{"n_layer": 14, "moe_layers": [0, 1, 2, 3, 4, 5, 6, 7, 8, 9, 10, 11, 12, 13], "init_std_router": 0.00652, "vocab_size": 8192, "norm_eps": 1e-06}
Below are experts of layer 10 (counted from 0) of a mixture-of-experts language model. Rows are named router (the router's row for the expert) and show model dimensions 64-127. Each number is 128 + 24 x the weight over its row's rms, rounded and kept within 0 to 255. Numbers have three digits each.
After each expert's rows: a language model's description of what the expert responds to; "comes after" lists some tokens at least twice as common just before its tokens as in all text. This comes from a sample of Wikipedia text that the model never trained on. Tokens count by the router's weight.

# expert 54
router:105119113129093135119128151128122122134105138142117099119145134157183152119084110133165144144167115156136131134117147154153118110170110145118104135143111119126139105079125137152145131140120114
It responds to: Articles and possessives that begin a noun phrase, mostly the, also his, their, its, this, after prepositions.
comes after: " of", " in", "'", " for", ".", " to"

# expert 37
router:132182175130138095152113151138146119122116080083116065133112119124099145107169080150119188108118128080105090101084091154105131127158113168112109129149127139117147119130105147121092136126072136
It responds to: Conjunctions and, or, & joining words or titles, plus commas, pronouns he/she/they, and auxiliaries such as has, been.
comes after: ",", "s", " he", " which", "\"", " that"

# expert 0
router:084122146117133164147116151113088128137094171130110161111145138103129107092110152141129104140150108124124098112177142116170129139096154105130090106112131115090127165093145170157120123100138100
It responds to: Opening consonant-vowel pieces of split words and names, such as co in Undercover, so in soft, ta in Bundestag.
comes after: "-", " (", "\n", " \"", " un", "\\"

# expert 4
router:123144146152121162122155103124168130139097172124122162126103158112133126107151092174172161173135161158107147137160132119160072122098151160124151104168132125141108104103120112084120149145154133
It responds to: Prepositions, articles and infobox colons introducing places or regions in geography entries, such as Region: Lower Carniola, in this state, km.
comes after: " of", "\n", " in", " is", " from", " at"

# expert 32
router:153145102172138100129104141162152145120172119088093146121137120102100154091131113139146111133143127133142148095159150122171155181165123150159144134095111115115129112151121102147158147136137163
It responds to: Closing = of section headings such as ==See also==, plus abstract nouns and suffixes like development, history, -ation, -ization.
comes after: "=", " =", "  ", " United", "ti", " also"

# expert 16
router:129114112110110125139114131150123136132109126138101165122156170175128153103102085151148108156138182084145140153149150134148126171085095114117140152112121143120116159173168111167114085131119143
It responds to: Nouns naming a measured quantity or an infobox or table field, such as density, turnout, Location, Total, points, Peak position.
comes after: "-", "|", "–", " •", " first", " his"

# expert 52
router:103120113089125131144103133127103138168155167115121123115137153146098149116161149094107076124139113143132158117102090149147143170151116124123130159168122142071113157146121120111122138136090115
It responds to: Full stops and commas ending clauses, plus clause-joining conjunctions such as however, where, because, although, often before a new sentence or paragraph.
comes after: ".", "=", "s", "\n\n", ")", "\""

# expert 62
router:117122104113133127111100106104121123117126099143147156080145157129100129162088122074146158081102108134118178132137167136162115067134127096106158132099095115118105074150140098146109135120135158
It responds to: Words right after the or a, mostly ordinals, adjectives and role nouns, e.g. The First, the former, the same, father.
comes after: " the", " a", " The", " an", "The", " his"

# expert 58
router:136087100158148112154173140160129141127168101130135093109162172129168148140115094152131112127141111149125156098143162122144175128164057123104144133143126143159147113151099149162144093143133151
It responds to: Month names and tokens within dates or time phrases, such as February, 26 October, March 25, in its first week.
comes after: " in", ".", " In", "In", " of", " March"

# expert 21
router:145108123107063124118142127149106132129133127128089125110136151139191112109095097182114131107139178108090123142123156153132108133072134139121154148107134167136123140127158113125114093107109159
It responds to: Field labels and separators in infoboxes and lists, such as Species, Genus, Total, Born, CAS Number, plus line breaks and pipes.
comes after: "-", "|", " •", "–", " No", "^"

# expert 45
router:155145133101133137161092118126166138165125100093111123132160072132151111155142086140116145112128117104116134130170164126126081111157112166127110128103074147148095122147068114161138111147135149
It responds to: Common adjectives and adjective or participle endings, plus and between modifiers, e.g. political, Collected, Applied, natural and climatic.
comes after: " the", " a", " and", " of", " an", " for"

# expert 56
router:088096124150145146116152165141151123093131106120147161175081130107110139130117095172099112109146137098081114114123173131175130116097114120140112136149124085153098126146118136114150121142122096
It responds to: Line-initial list dashes, heading equals signs and small numbers in scores or stat tables, e.g. 1-1, 0–1, - Ceremonial county.
comes after: "\n", " |", "|", "\n\n", "=", ";"

# expert 53
router:136109142114119152080116115126154129127170123093160120162123122113142135135144143133133168118110141114141147135108164133165129088082133152120142083136074100137136183166177109156141124131122103
It responds to: Capital letters starting abbreviations or sports and organization names, such as U-17, National, FW, BNP, often in sports squad or results contexts.
comes after: " the", "|", " |", " (", " a", ":"

# expert 46
router:146138127115114120150136112165140143066088104149123137140098116151195122089138132117114139119140168148123088119084056142092178130141162124116098109147154136149116135116148159101122151117128137
It responds to: Main verbs and auxiliaries after a subject in biographies and plot summaries, such as had, became, turns, travel, plus linking and.
comes after: " to", ",", " he", " and", " He", " who"

# expert 41
router:141121156085142170091142131130113166144146119116133097151146144089146158125147115108126141139119137112100067122138094165067124116126142070120108143153106143137106145140107101138143114129153164
It responds to: The word as (as well as, known as, As-if), plus opening syllables of South Asian or other names after commas, pipes or list dashes.
comes after: ",", ":", " (", " \"", " and", "\n\n"

# expert 9
router:110135110138148125114114157137098142139117121169099158138131104115139161124151100114125094088088115160135120136136139145147133105114147144120155132135138152132133136125157119131165180143156111
It responds to: Digits, numbers, percent signs and closing parentheses inside tables, statistics and dates, e.g. 11.4%, (1896), 96,041.
comes after: " |", ".", ";", "–", " (", ":"

# expert 34
router:121111121144119145115136137113121133158168110134105110103160133100136106105145117148139140128108127150150190120148161136131154130127097155106139130124164163160174099105126160162148149120106135
It responds to: Heading markers and first words of sections or sentences, such as ==, Personal, History, He, The, According, plus table header pipes.
comes after: ".", "=", "\n\n", " The", " =", "The"

# expert 61
router:131149115098119100140131132151109123115134130136133114140108132126154104166154155146157095119103112082122123115092157154172117107100134132087153124095113138138122141109115104092098143123118126
It responds to: Cell contents after pipes in sports and election tables, such as em-dash blanks, 0, country codes GER, ITA, and positions like FW.
comes after: " |", "|", ";", ":", " (", " /"

# expert 14
router:125138151107113114104171071124142116135146146151104096169082120117125150146121125119095141102134143091124117109116120112111107172138163140127170135106109111131074105124159133108140125112119104
It responds to: Articles and quantity words after a preposition or verb, opening a noun phrase, e.g. with a, in the, several, each, all.
comes after: " of", " in", " with", " to", "s", " on"